config.yaml
routed_scale: 2.5
balance_loss: 0.00672
balance_bias: false
Below are experts of layer 2 (counted from 0) of a mixture-of-experts language model. Rows are named router (the router's row for the expert), gate (a neuron's input weights, with its number), up (a neuron's input weights, with its number), down (a neuron's output weights, with its number) and show model dimensions 0-191. Each number is 500 + 50 x the weight over its row's rms, rounded and kept within 0 to 999. Numbers have three digits each.
Before each expert's rows: a language model's description of what the expert responds to. This comes from a sample of Wikipedia text that the model never trained on.

# expert 16
It responds to: Plural suffixes and plural nouns, mostly word-final s, ions, ers, ities, plus people, points, games, votes.
router:440519423517474452545568473452578503520456512478609524602486609514539409465523521559488469525480474454502618577541579464608574412474479496536506420534498489499460406552535583511434530565523568480497544502534580433573505466470524443466432466443527520452466532507444502467552548477522470618468533553487459447561480479480560389446452494495524435526525470473567532501497594492418533428433658517517493498505565493468510506567534542525573499522405546492419567505468503484494384604509506540483480507497564536505549479460570362538535533483471483542525517523486486524544512495480602501
gate1:537551483497429474512416459630449627509610442556499528461505553551485475521489579488593514473507560438399503465507573476508533574480456569544515548458514577482522486536484436504486476467488558513561551501555455426509501525509499488469546372580508511508462460540451483526517523560452492447453558449474413424471464516464572545432560534489516504442479536478463464486524500598552527534478545547523474506521436463470488537527427491472524416486458470535567426436394567586598465517524566503587528479608423443436422514396485535418564533435576486479450572531465514500471426470450416558
up1:452534580459480514398479543564385561474550489580478514457562484525515564415409493480556498435357524451472425519503455434519550443475521509439533449600484573477505562453461479444411596501522464509598466502549486525466494443529441472515511565513476488487571439488490422557468526519420447457550459473534543475466508506568510475504463459432432616379474501573538470456549508578518481561533430505549588501429456523406478424498530492432555559433488530459505345506554475463539506443477508469481474460442543495503410513517441523549519500448548554550485476442452450539489585543476447451
down1:473504522544580507454514549440567534429421437443564524575473446533451496486516508501475496468489450480535459554559497615483495492516520532435499456439559550447439556610442463480538596535633449446426510537507619517560509496565529495533401498535544464483543399457427459576518583531564479560509432466457557431488497499504548489613507533474498458451543522505489416436525515497378569536440533516511492436532585430586525442505519589544505459456479505429507511399464506620517456589477477555570488511498551463536419513531545475480472536552459476444463491556518462510558536416546577518

# expert 60
It responds to: Line breaks around section headings and paragraph starts, sentence-final periods, commas, opening parentheses, and clause openers like although, where.
router:540559449507500503451450498620509594559529492463578462526616523516483541457446451436407539372610511451545403455550589525550534539558390525473479551503488570397554542509513432545543540539442475544479481474538560467504415526573494593514438473512521403434505439546442433469556397489462486537496514474444510471584536564503522447505537459558483479456523520431478541572509491409596479480472497405496532496474487584480523429518426585513389522456499466472538547412497504493506447452501496547502472571506486476428466567481447513515550559527531583577549503547507459553541442522515542484
gate4:589530415544495562426480492505527427517558537507480500509475439493398549589440475443560456528449484421436455434489541421470561507516440534479469529575477623459572501623429574551524525643449612463468512493456399457488406533459495472465524473511474496545466568505568468428497511419552524563509574434482539543448527518455475518501486511509469510489446447544501522429526528535533490544490518528433497538453520441527538468520431583472483606521391547484553425524472507487535572613390499497478491519497421455500512476535481529531497589478461535524568578541581423454473558528593478515
up4:440472494404516517534466527486639545428490443492546500493456522521601569513493504559532479515486457465553461542456442454432483518458471408449485522504497496538502518446500525431607563433487428426501475465465525442548415511548515437416489571476425477485527553474473511482463501569468459606421504634514388536520485569596510467496655509511488514462431543486543399479471538558470491540578484446590525575438458488512439561541512536540506523466482427451451508480494536557447521487532497553532499397505589498516520607503599445555408549451505483468489510533398462512468554505434558522
down4:590555604582537532511395505472486514572475514491543458511468537546533523582564521509469562460556553509533488468457539407480419468523427377522549432442554432613530483454520527493385480455529512549552510427519525478604424542406470442388537424479452545552460499444482524590478484520555516460486536508524486558564479447458451587472424505574458566600576510454565471488450582494483527499601580445466540526509478474497447425466529461525420473468455415476484578537589519521563473478520459439488498448527550518529532451441490490482409469469388473466561514563515519464512510507493501451

# expert 26
It responds to: Single digits inside multi-digit numbers in tables, model names, times and statute citations, plus spelled numbers and Roman numerals like five, hundred, III.
router:459451476460500419573466527543498487559462487509544443468436500581534406462528444458517472502512502507489530493536543502513468526449527464478538460522470520408531529527443380477627425574384572613509547432616513530464505417616580487380454494458527561558468523412615465490595518532471589485481488586473488542482480546522458530478470570531525546473484478512503472442478531488540510469453470526581543529487542519387441549438436465537499581417448480480489415450424469481449478585517454566507536484492497479501551569576443498563485526495505566441459486501540432458418537593451487456
gate2:467555508531517460546524471552548461441461486496515500474493580573537561539557487517528474508485443450476520531526494482519476414458489606537548556468407458578508438434559591569525555474440444559473401512491488519519509537562515508489430567566459587558574507456413515460502476457404520505502505531459574460427479490482448506433544516450515401547509525536439518553553458522514558504457435518484412491448458544543468396500504484485589550543564577529549535615464487509521436599479506513540622449449496384633523512470537390467421463593536536550524550485500568591499514447449453445
up2:475549526593495543453558519628587574486465474501572474486450458643527494519498469521458464500574467423546535626512422524585518423507451500500532402486427488507538472532606590494527493487493587554467486448494548488536504451458567472538516533541409528547542580540452490495469478499509598545517552453551479510472432497489372490434547568508375438608540626518549567502545482477502493520459545456558508490559496514502483523535489560444500477497516510595515499493558533525527466462541580473582641494477473479561577517598506368507468469525505475477516510484488533474473505514559478554
down2:520468588476464585468521482506568471531517554529476478470458505519457420495535501465560474458515503502483535510515555465528475574517485490490379507614521463500456431533511476585483619551446498589513509470501583511468597447572480481449471435499511493616478524477440517407527483538548520531563492553529529549569453435500516401472484611486459511495567544554466430552497508470495413466477466606490505520521531522428522473411384519485511438517439480558518518532413436470514416506516412572394423452544523491499317482517456514513542647497490434428476572508499439527491473489486441477

# expert 43
It responds to: Syllable pieces inside or starting words, often Latin or Greek roots, such as sac in sacrifice, pur in purpurea, Cyprus.
router:501441544422490518582474438460472468406443462518515537436579529542528601508543419441498465523488467487477493501362493468526534472487449593583561531453486535515524519550583473420513530464427438559563571476542500553572492595598532477463455583518524549533502476551472442522466511437444553460505566466497606549451566559508447615451496510512543500484451481495468474551524566579533488609534415495582465459572486451495512510492516432481494454411607571482507526481435552556536504445564568501495418579557421510471495435494496462433515555575434567543475575497442510521447451555469531436
gate6:484524478548597514528517569489438503517510577577559403563463468555548470451575433442493437505449486489551552510431434439560537563600543432403486410409461461560460474451466563553447510539514455542475499460562442446583598539605556551501469454611462464433478470550426468535474395424521495571572480464488518443513495471482562501530558543470558505515547505542445502570381490507557507443557435554598468494408488565400451471515490497588547485456505507587441475478424435514486536508414545472529500482555415551546532468506592493429532496468489475504498477486463509485516492470482454532
up6:514462529521541478557466590530589472587580447449417509447502552519476419556523547548451496527462455448505411480542519480436527454522428591544493498609531500430514540487574513551529534561452552517508574551511530529438520464511464443461513508529441560540444450487464478422572486559484462509481425487469511505505431469529503444469464533497445378505487555515589519615510527533601483415541511411500556519476514596496555469556374559490477438499453478438436519533504513560485509397427479459532499477560562510556538427506459487554507450459480585595553537512486609426470447547440511639
down6:487495545554487483480522465495454502488530581520397482367440425572541382517409528428515508479535534421510483502461453501451596489547531492438511420504516488433596486479549534607443471535435505552527551450406440518506542480480562518484615570511498537553583395468498500532415574457507496510527524574535497484558511527654511386543485457511501541478531510516449552555554500544486497490406433468522585502518477418533498488479541448578543476553441418482427593442526585586455553511499533454461525468448483516468460510492444490512446560513495529572558561530519460535593451508441427498

# expert 49
It responds to: Pipe separators between cells in sports results, election and medal tables, plus country codes like ITA, GER and words like against.
router:449554462546563564430597551495383498451497495396440455455409538398502570464581447553527561500472546500544510562563456475544560482449473579532458511485545439468520541485414522482491510451482581455443464470501485564457466536450510436546595475561463414570564486562501540493435450537550415487507427455480522450550522465442616560539503509456601522512561488409537481471517502446535543486430534438552487549503390530524434537457499478496503531540611440491513469543508464493514537566451465580531462443520505505483481451428492597508474560503570540518540558517499577556471615413576490567
gate0:460464488577567503538467468501512468380502515568436457460492600528552515454462457450505501507500467445510512507395544488500436516387399555518469461427514503493463461528609404584505534480481520506510528505469490532518549461437498513468509504417488487415472442452509492505508547522555480530563463585511550460548413428500522461484548479555488533549549477488412582421488466571470448573551399509511391569481466499529426528630607510511478470504615526434454463352464411486530478489544520450482527538444433494510417488487515522520468530539479452414481485457463453574392449464492533606
up0:451508482444477441571484521529437416562554475522402541515540560429477504491514474517518531411347515581527427444563504550529563484416473482416501524528630485456442504575450533496452528516409571496547487559512536477443512424537516545436439533513451493475501453493603502588551562428467508498522520476488527573523462470522419540496603564479543461485519450479526459378453560518508439474470525606383499508511444532419506408464540500528536570516441461509535558518570495469560525518562512588452451524420462523462495439533451469603537532466548528501590491419408513485562503513458546485
down0:475432430470557418516500506486473504461574394491472515483478451410494461510531535490544510453486524463530542396529526532543432448437527634498465499460551484466508450404448483537438499464431477390549500463510450455498509521589508472490547519449470408566547407492570543507538545527472437489453522491538449549525456547484455531503379631459522530497499548521560608457475420422533501520460619533529482477464567477541538442431479419528456473448522503493549483455468456423490462421482525442465398459466558518524588373523468497560527465499508516442622419467461506562547515452501508391

# expert 23
It responds to: Single digits inside years, dates, track times and table numbers, especially 19xx and 20xx years, e.g. 1964, 2021, 3:24.
router:472560514462485412406517430604437468587442514480451494573599465544424411531537484438510499488546464519412535497535516512566463541561484445426573466532457439466469430500529434520584572463469480522529492391462478499498502573550528529493397504515557587519475527439500480524467486527498423526437527466554534479571493566506427488463516550485482366458523574549555469423590451470503510527516450489602499531544471453438528419518484482450571527516499489507608515562456564591594513461514512492496491474481499535444409505553362552505419454524511519534556483543555591461452443587521545548
gate0:534451488459466522389392529602472394542532478492507511462539478514425511465583569482594545457536481573445417489504394561487416480613457462520538472474470430397450520559579530460559537473516592525564475563466578496464512456549492467484496464467449492531502486522457562603415483496459503486497468499485534560479532460526452489485519563421496394438532426456533503508488509461467449462542577494574520483575556550482587370453536482560543422505564472462503470452442465456513449453517513492520526511521448532440535492530483443555554534391470564561384490488503494433399531528460549587
up0:454437571579510583481464410517525481500532463492551503531584435541449504440486507545524514488426554419519470462485505543487451462566539536521534453557504502460494452527563502610518546495454488513538504411505548434573490492599543442447394425444631483527470516444611476512417396484519466474501564475498479443429530514504503462432517490598452518429560487438610475452506475460536483433501503503452442490520630485487541415465497495412448409455523487500490561522481474474475486447469501546495563378423476463416415473547465438496543547500494439442421499356498498494398502484446509497
down0:436537446405470631512577455487541539540473513530419511497468581456379562455510435517491485524488529492462457437498541465506531435484519570427542560518530573552414446534498442434485494532503444552536469497549520461503479571539523425493431520565558522495515439475456598458421468545525539418389517612510471443526516395561562456494531516426494563489448459434567503537432506533430503509440478458514484484508462440451505512473419500479466474474450598546508484661383451503397546495541527519496507516507630459512439509421455503542527508441477486556441503510474532494421496551472582556

# expert 37
It responds to: Opening parentheses before glosses, names, units or abbreviations, plus LaTeX symbols like ^{, $, =, and slashes.
router:520553488541457459508484568449462449587582515511473501605611466502523626511460605544485492446613561497453544489476443503547508476451539478455483535545452487505387451509477512473561518513511463422425492497575482452410572526481394518425502500517544538513465477545518436480537471508547420544546455492462462491608482321549613451574503437513550509393498535521538543508575478468564525397544462469574531524578475469501497557437504488554544523495502477484543527457494460435532467482408436505486543505536575540512557520432552531432454469454540523580478494485528412560482438597497505532
gate0:503408484581525533572525627545490521499501503418591541480515459415524627455512499510492536422517473555396552465482507556624544428533433514511532518534441506402500517452453456523537432506428526419528432443579448554534526447618478411447481479503511588421410502480613420493531512462512498492492513387577602513537455456538458476542463455553514482537434517487483537548629500491554494498428554507412535480469446513501462449450506531462523500531516492599528486536438541488548532469620492424454520553451464528560502484479470499540514503553548509500552496505564503463513457450448425553
up0:448558506465465550427546409494377512609449546451457539464430510566512452439520477466420421566479480511473473503572496571480566524440563442508433467508497498554510490551550440503528533505479475473596516539462501456474529476480452576451579468514459451552523466455537499506488453499445446534491483534540434573566506472466551525370431428417416523524480541486462549460443433512561496601520447468503491422433511486435404539491536419482486483546559478363384448572587469542595464498456454476540504507632509599431501441544516453567489443430539527541535529526519528478465532540446486507
down0:487456453516548553634499485416480588521446592489478587441547385584527476567503488508480476519479529518441537517518566363468558473568507519454577480451467542500513585520483473549485512481496550514635524481524599531549508514455581527535460590402532463487468575603575577462461442563559489515551513449517379558528450584421485558435494553501455524602529499417643517530512489562490479566436493523536502494426535464525559534556509418449441517521533451478499506566456455512531474463549513524503568590490449522477537517489472425521498514539502496531439444491466489432440476462465460515

# expert 57
It responds to: Dashes opening later infobox fields (Province, Medium, Coordinates) and sentence-final periods or line breaks ending paragraphs.
router:537469591583574511440461485490592417564506566521438541529521541507405490537554469449458467535521525411537542431574538586498513474562480597520378581535510581417466522536462476449436543475443490462499444541426560447505488456458484561502477539543441485461474549587397484493494526504403480562548601462504457459440506469528443531435517437568448401503484457512444423564429505487504498466581456476482487474465514547437477566655460472510495584559483495449529523558558449491564533523483470549536562402434517572520483494473540459508569547426539525562438472465551468507537505462440562456
gate0:514442485456531518480508432488467524482468472537488558547485509561471521416479450411500470545486469531552511571451581557463498438497393486405519520426457505512513501448479521599503464559455490518501444480411587491593521495584515451541509370505521561542431463591541448481551376548561569487582534584411485528483553599458475500594452539502456506455595576506540436506501551474610433445512544483465522549512400447586469530495498553565568499510476417459534513473530495570508469459466516545503473456533541531462541564544507538601442489454512611427484535594519441533514457430533578488
up0:519535475503469441509578553514438499501596467562485486475572545455597552418529445428596499431496482479545522541534381458503397487502468499467519540570480540467528591515509485495545466462453418530416482537404530441468398574522509522412517490564443486522488401458509551548568553534504430441425468623525449465466535493490507467541475548531486500422503573561522496375506386529531475536520553546543519487527454459500498432579472520502577531491614509524554548413540532599484568515574486491483457516517539558469504532505452473530530466423514578535446476486455496523469479432668514509
down0:510523452445524520491444447469497505464481498476493514524476489486470503511527488589488493483469516522542555366481489436485467513512429466557608444529522535546558520621638525523501534549531559483507499547497494466401423495525568487538467548519586392458447617474512476537557516519559448496478455513431505521545508589462519481605548563455428464476565453459462432491517523434565502501540490489477438531507382572578498370550540438502545609519427575553403459478483507497470496469414440528565447495509495392514495505472414540482542403643434472527491510480475485486555507531575521424

# expert 28
It responds to: Single digit tokens inside scores, coordinates, vote counts and table figures, plus spelled-out numbers like four, six, seven.
router:477520459525494452526487489560512424550485527408565471424428474546543420565471517540481437476473498565537427527539526517497550477457496494612424482516523467454642508545551434456506375532405536644564551452531530592467546431561550570464451478449506537601449441432555526532546490582518555525509479518550482556475461515433418480530514541522566440579553512543511496486541538502411531550446506524529521511566500441424473541458485440435459527495429465482439455397501449593488509526494452447574524428537509578520587533449517545533463564460552477448469445469510507546407548504515454411
gate2:448539445467497442525454399541461524470496539507403466435443514445506482488588506472514401443554506539534543584538475491522454528563472552439407333484512470603540476472569585542463458513537556497545455445455497466400458430450551521521454515505581496514539538559444557425531499558523469560418454514610504547467478542491483401566502532483533527499463477461499518501519376485524425469589548548552526496537458439559503607469522469527534590488475482446550544437498535551536544543531530523455495461424595547506497511488595484461507558592521526427491589511483440594502595521453535449
up2:475456496476502477541453515597460538476494598488404454543476559408528459540475538496562545466515428440523553497536494558565551506504527452425534454511458487497505516468501510509466532481500605504535403521471595425507604496401419503457402535556529507494403473470448528486424444463403536434531429518477514543546530490381519474511456523457442517454452585465507467478581480546480494621560476452495458612509523472428532638556450475573458472508397494522570536565490495563479496511494486481400530521510456595522418505495603455458597522507551421470414455513421469489502534473535466493
down2:420517494524530492509468560569424509451482478482471430462436483529531595535570535544487587508548476591457504432534541454518350558500505483541592526506509413546535625517483536530483522558563528536491476486456524500594534441577509459511389489469521389491570487538597513471489540404528475584398477525426580483434539510487452508472472504455528422581414494429491555494514490472347451530437433493582554537493455422583525534534565439514492453499431433446503472499510556537494399468491521540549522464543546499540517463461495480445524463486529507437469586533525468518419484462454444420

# expert 32
It responds to: Mid-word syllables containing i, like wi, vi, ri, li, ra, in foreign names and words (Lagerkvist, Wiley, garrison, Pilipinas).
router:482471567448501572534552527450508418391452505492444515564574533481448461502482408542531506479470544501514542533419515475524425618444427524541498480435477525513566531520613539479638506532436466580469552491547591560539388513549576540411495506483415553551461469524532441478517539471472551529487479503466593518432539541489406468449613487462532535485464475499449465545509484576609529600468568435500409459546478503492452482469511454524487472431500571569566546551466533509525550427541506520505409501508373464484458489485480482450497538510436532426504508587420477489536444556484506394
gate4:468457401497513525522559565479514521483414507508451564491545515396527560480518517367514520557501559526553492610454484526478504486532627498502475532527496438585475572458523480473529483488586573507470475567510515403541521521443547512591559504525461476535516541520585540387488533438560441530527508557511545457446409419506453502552467513416403536469473519639570446521520458572499450410445498368561446548529495450476490500502509464614528545601434472499425534536544480529491460571527494440560520441507496506410497539520449601476444446506526472514514469447436591569535527502537529509
up4:575487550481506396501429556402501515479534518460494551571443555486474441498559508492488633525481430558420525580446451440540541459466489486544535578460502390577582460478522546463561488429640570457473485537419451463418614502499504532537544551452444510549469562525540481511513503493560438523490515499443452582518560427542396485578499448509408547564508517564500512476497461510474544508425457431493586471591558441494433606519428438496455467507402551596463451556523540481464536495480500472447439460525509499445447525476441441469473534527513475494565533439567498521479496573524439554
down4:527443525480477544574490527506575467519529481501515387550582445442548537514548483506585552482572549486544533572539513592503499497510496591488589630592469520580481548537478475449575435566467455463510561505438453518442437636505572500410476514457485470519538432557464467491533537500452493494509458499487448478581482423452432401522410481543505556467525524498506528511509483493587519511487587518545433585506549527622490434418515509561409529474486609488528525584442551526562551532502470522496452523430486573563498559533540537363534574542516443559465533447473503534543585545477513525

# expert 45
It responds to: Dashes and pipes starting new list items or table rows after a line break, such as bibliography entries, species lists and cast lists.
router:434519453539600516411477609417530563597461545503397546494455566474460521544552418516528587522494488490511539589540467459561478410548524524598496491535566507508503482458465455420460400497492467414439453547508596448552439430436568438478552509535432480418480449600510507498445506477441457497527547459543550552526454549548558558569462507531487559440454435449438433499529438473446515454507468552500573540507455436554514520404497561433476527515482476463559444482483468442532602530388380576542542452498519557553475487496519576499514398485539491486459525564458510524498536438477495542
gate0:511462503630450547584474523525510616508449489545460574505536491500486455478603554382564447555474595366583513450443491484465602492516484603482450573521519390480531455542527483470488510451545486597569463479462489518551458458438491476564548626422451513549481472468471480475478533521497496426424543563477479424432542516533471452482490525476587548469478446494587479572539516594538525547515515412497489539472469505484525512493458460563461480494498484525515545475502484507592347525485594507487450509445567517514559539435523516556481524491511541511445583435442516389518509467585512565
up0:451386477579467472536480542461518578490473464585564419393583494574453426608455527567470531522499524500487461439465394549490487502497522562459461487601463416422463470487440473537469511536431521603539540545516560460497477448498447528544548516468456572533415425594482463517614533465458543494594488569550532422589550527548522519526565445571535557456447527492518489516522467568549539445435496484537548454433480412591602519508517451596447491440494491425484525527591556567537522509470522502494422497463534456444413459523540542493578502467607514531515525529470481543521482478508461549
down0:575495533422475463427459522507509410513485453483587490488477476494466582534470484551553437507536516492505496544460515509481570474498459477471480452490494513442399538513461455550523553484541509550513504577501562577455511494578479540530570480509537616535517567413518470492498589432490514520509560585522513530482571547460394390522500398491578510415518573504472447494457476485447499409496566457472486459476630571581491549532439480547494593457494618524490547487492549503513416424524597472571542447471564466478333425506462457410525567435513526475489546489466506500450395395495454514

# expert 4
It responds to: Colons, dashes, equals signs and pipes after a field name or date in infobox-style lists and tables, as in District: or 3 May –; also words like including, died.
router:516510562459525447546514521458465485393564500427497474561509556391429538545444550510438536436464514576538485477585598448536479406443589445488475501428581482481530469440493522473421555559584478472467508535582506534471487412502452511595446560545540470494492607455490517453469477493526454463509520502477449527515566581465518521543516533500501493439544501459546418477505478501424432432539565541528587481414473405573471484568612414512526477461584437412544366429538576489568444501523472473456489493485478419557465486565393555472545547495545460441530466481529488551419506528458510533
gate0:527636426506463466499549635545425518591521378475547499468489543461552538414468498553581514454440468529608453411532518514510523529421485459540562438544420534508470479496491439507583473525488475386528465518457495507489593524447534458458474483604515444540538553496532484475506459509507439544425544552535449558462471423473480524540411489573509473567519511528519555459455527479442475444501444385541497520475511454482473521417554532527445463422535571482481487444485529538447475540511483384488546480617516559518567550541547487528442598552456382525549446516411535429506474468422509510
up0:509495524484564476429517451539588500481492564471577459460476548484504513526500518551530444478530607460458420580551516512536502537491408508516426473526514530427485499534541533394587537563489584540547582427531576495556464511525488427480548511504427473470397473519517443497494503552449474564489533495489476538405539453544474473586587522551504463370384587464485421498485529548494533520523473484472440537478477558509547513582474515530397415590444562509516420486427550510429443555417524525556510427680525507522490539391547488512546446534470520445436471466537475560539526503565465436
down0:539463440414409430541539471505506490480535498502374472537385444568540440548468564496401496552551533504481507416442423483453504395493487547505472483419633431535614536447507516566484527478405489424459414488479476503454577513505429390516556485553484481497550498477486528564572567587502572409576457491567460485525461480461431554520554595541504538473557453499502472469500452468582536490493443511500522467533550385513461524429477467512553500542514544531521533476461456484474513492586462520391524531441481590491437468465460598542480479500523471473549513608525572501472549576554516495

# expert 9
It responds to: Line breaks ending list items, table rows or paragraphs before headings or the next dash item, plus heading equals signs and table dividers.
router:515515501567560449491492479446569582410485470433449446520517516462545569520461537443455449549525485512546498526529414552507598657504558544520526458534378509414488458487492441522589485446502439471530459537418491473499478476479445543505418500528458420469624551543495523503555453402520456568501459553488494418531431523497571470476493409512521515526510506513509521450508478506430525478536542462419478527459499544549406494564573565563485397495568502459467418543536451501547527539463535475534537572541512565562467438504489608544450609500568462421471461584508578513491412608471556559
gate1:467509447520515513507535405533475553510538514404491449492507467480551505477525580479490615437553471585501522444518443443544517552568526540525530571537463454435564468432560457470557478501513488376574508545450522574505486435593515486507475489452448600476498554491532523489512487503500484511464579462472503561553456471460423566441599522458388481562504539569527472532527489543466482435516536477351425490522404464539494453509625542520588526593489444572496465473495502431516420440453492533471445526532559381478518453527510423551471493603546461584446453397554564466471469485408485493
up1:455515549500485416554459514528452534509552467461544541533498489574446479466588504572480486519448465551565414553483475578463470509551485517497507456487564524400493506538552503545513611575473529464472500574546499574557568532428451521531507412482572458557591431556554554481518509509493585472487443466417491435557547515597551483533472508435532473448489422497527563520510448455492465492495514582652563518513575478549541523503390575471477419468531503337490569530520483439482424560452500441467548493465484442499442568506553465445420523444550378487422566433461448478511425514540487472
down1:515438597507449529504621639527490493562462420530477537532479574460480456545550439489532512513540492569429411444521459542530405437491450403455511462505536456525488561412481436485519512494514481566473552501639591402610452586490471444511504494485459502540506470554445440548445520451478538584471476521609472526488505413564458511497534496498510559462416471520472512457498581469473557512495473558512504459515525534547546399406360525470462555448509487420560567479465487478498578538525550505492432530493578474540460614482511490473523440498546475447543536523587571464561471434499450490

# expert 47
It responds to: The piece s, mainly word-initial after hyphens or inside words (life-size, sight-seeing, time-slots), plus plural endings like -rs, -ors.
router:465467456423517473515547496445493480419472554533532469542538567560478364441433505552506506526413530487440653529521550463576579415469476537563516536478474512513440483585582539471498528525556506449550561504527518449564527427508436454495499524542478517435400520563384435437610567460543525551490506491534433473518491467552537440518497538520502408504513442495508494532524583450465503471466623543498486543464492444457495526535529549565532451498439543523410546448542454473485498582488453512464470632486541551484484419414577353498535493573494535522482567517473500536430539610530527484
gate1:515551436496459375513485467517522486528468459493541555568453503540427452535530490535460471495513477484519491500390429500537623516437535551549489474559426473433468492481517491493454562527470537434506554573544463472599513565512456459508560406527440562470509505615506488555581451649385499557457387459467475517548606564553519476485446520494542484493481482503556467437510490443540491571510489558570529431543541410449418530554572660509563521528434468550482506531462487473539482523476505514421538461461435464412510602552526425501446537500514564540401466499456527484528557462542513456
up1:517481551496490583553440437482410568481464557498516448460574474510490401475446494433571552487540509521489495463525558510458464488458485509487460489450571581545554497560455530469478494471478485497437437558481467466474555486517479457443497470624544467450496459464534520536447540477493408514532531535544495474558456484507545588477428542506454462515409401514611567615419454441401458463514538594536561363440478533513426503606430421527418541484510432496479513558468540551468507521555469449519513545371441461580526521503546578448491428512534484584395424436498510497477436437504555546
down1:534539538520451485466533436501589504538511588523499427486554608446488503433488434501552463531555533444454453495402544443470489575548468570515515487470476569533484496546565434487533487535536554504504451564532487518543419433522388463449513533500511528516489571528428510446559506487515507473436604553566469487580560501426518419383533563508566461462480558510448437505510472512557408593434541506417418532555423552511461543572476508595481540501459595505452471482425584458497481496457505491472460502529585414513512438580457573503511452413471476447445598505583557422564487474437397517

# expert 63
It responds to: Spaces before the next word in running prose, plus st pieces inside words like bassist, enthusiasts, Constantinos, and prefixes con, pro, re.
router:449520585510527627553440572524580529506518570522531505532498486490561497428417488477559536527425421495523400557532525499533478469457487484461566544569526489506462582499450565483449513485549447465577547399452509441454561475515527505370500405485426555553514529525487469438388523587586495498505551604505430573520553490502400471534474490531459481501519450567503627463462557511471532519471523531598495383487498532525574531406474501404477532504562555547490406486508473548445465561554427561532548443447523440476513546491490498535611483513525563562505497539513505497464375486468489478
gate1:535507584470437481446463457492479436451554494438551483397557593600517513574480518525519471495536556486450481543476507490476510524473564513475589453479582502430428506530545422522423526556504512617508589509472522420500474459485414486487465568416504533422552494448494513524506460497434557530496532481551493410480419526541475570526621494538518423522538508502618416454584540526404528507570357575464603537574513546487403495453503475535582503542543449464556400505459528507468530498493515485481534507543454531530560456523426451497491508521469493518463496519377442567571516471571399526
up1:553553499465576407484562460415460372491483502528462514455548584511480505540519504521534472505559439555440428490459465461511473441544539517514543414436459435517536507538498531490506399526502497541467410500563511464548564610526450500651491578480519546486514500478491480516598524448414452492588455409535460446419518548552507467547523473576472558482568465476543488490506495533469497456473487557441472560510482502595521387586605408496508538602478439493443523446417409482501524383430531467492458429536555473528562494495472480542510591497556443509512417512450446516497527454530526611
down1:561468636493573557512521420525482493511505453567462557463527514370435502507510529469526558434512602491451441556524518508556584508473420462507534500540493485432545491511501563516490503583487423451396543546561483530495528460483484604496630583427536550519453506502473432429461510457391424523432441521540439430522526473479525494447527506582506521484503468525562490554513580488479519494432482493518486555436498457590515427590496446512456540512508430624467437543460465514526390472476572489559453453586598492507459523540467390384488535526562539484451543525509570473576474463524505534

# expert 50
It responds to: Forms of be and have as main or auxiliary verb after a subject, such as is, was, were, has been, became, plus ordinal suffix th.
router:552511472540458444517519567443529457407495571536482505503475437522484565573457623473545603545449497525534365502550555540441427529467466443489568553565603500560506564509499509432454466538563596533572583561522550483463525408512491477584550467496520441501568520479487533482569505529549473436460489539539571493467596518469514401520403449519548440491553491540536441529488593513602436443492468485450515490479505518394528522501445592476524454493468500520514582458416458524546560568485568432572538597556463553539522479489465498426442498442551486586413518489501525483407506572472465520
gate4:455610492489442492578386444539486517457465463478527515464480500514415514495519563508498603529472474523517492622506444433547479508485531409476461523415480516511455500462494439505480499489437471547449377517562536555492552387570486470458483468574462556530568460558535495630418433461499410538544390484443594522433502490549465537477621541469448528488489462492526554471508522437553470433426503511456580474557521523477487483465510436464421496396440593419463541485509474515532457490544511452458522599476434446487428469539528449461522445519523487387506496482508413418403518543483428472
up4:518554569502491509530460473428523486482523520424618502482547548477452537478521488529528546559537513506590588620477510537566541477427547454519563393574472563642515469494506531484478534477513510606493409514593483639471456333586516489532480584496535508560500413532484479439477526608431440395532435454534541557553445557480478465540566453469509522472501543502515529532535562537552543533454535468483485404512483511586475497505411468470491470430520502468468550414436520460482502582474460566507544519508455524483439457514472483409500440460476516403518504498590530452460520573520456504
down4:509525606578451467430542505499486453472460521515479593439463415577522620549583553553497463495404518515499569592552438518568498559463442497478491513507550520534449557527436458478374433539456472472569514514552593522489479374582494531469458460459580520457461450379442511525544419599489530531529553486517522544449430473507502473541454586395482452509477528577543459530451537477524490520470444476542599496491512501464514458543446446416457516489442532496459526503453439504422596525516493445547540506509469524474530555485527574469500570439615466563489555467533540439518555543440420580

# expert 35
It responds to: Short syllable pieces like ho, we, he, lo inside names and words, e.g. Who's, song-w-riting, Ho-cheung, libretto.
router:443410593451550532569423543474556474522472477456478476450491532512482558493490532471489568470437455477482408459475457440531640599512498500469507537420521471547535578481639523530534512540486465549513484508509497554526498431468562549376521507452417535609486488574431472559469494534491529505508464582489535510400605536386414563385486545521513586568582542461477523543518471560561509586446463491517491498565507519488480456536516556526472442487435464515502526503424497445596526399538578467471485526557534464455537573505566470472528480541419534500511539491508587480477393543481426449
gate0:483476496496518613530480502545462525489518515532495507480509471435528480532569606539622502487561452459528506417447504453586453531516534559494489486635492588561445487500517485523408436462527481480605478504486496529597449567527544562467525534407578427562463541497479448491552439485625463426533509464451519516446466645381546482501501553485511474423457471526444516494509419506605495563524599451507528491471585584516431550545483578475472510440497563524440471458503401441495467519428452502558495475468514481521486472466539495495520451493466527567556602598566617507525556497509547498
up0:501597518490430366477439569495540473551522509529473518451470538540445435584529614530420502555435519454565469466519594439446467567457365537469489556461518458428544497557559475458508451550484522553425519528519485459542461446566421462526461438502429531461460508488571580553437566494514481496452543414571470510491506485462445510444596496456469491431489503490538390394577510434498517515541552457506573574473479430505588490541495438560520384439495555512531480522439567546501521479609506477395534576484533502551455547456598443547457501455538509485486523548467412500480435463497495504
down0:477487426572493504397517429514586410516593539441447548493548550606505436518507463495476448507497477514539473559570532441527445526540370512400521515541481410411567504522582497470501540529524560428528448628467523456498494525574476526475475562497480492460489481455525499491457541579412401581454560586479459466597447507510493557497458487495385478535538517462430546470562527429422547444476467503351504543432484529567493439533480480518524452424480491477565487461524501466517534625509482546487510482585552500602505533459456431508442484451492566456454449535569496596527489458484499525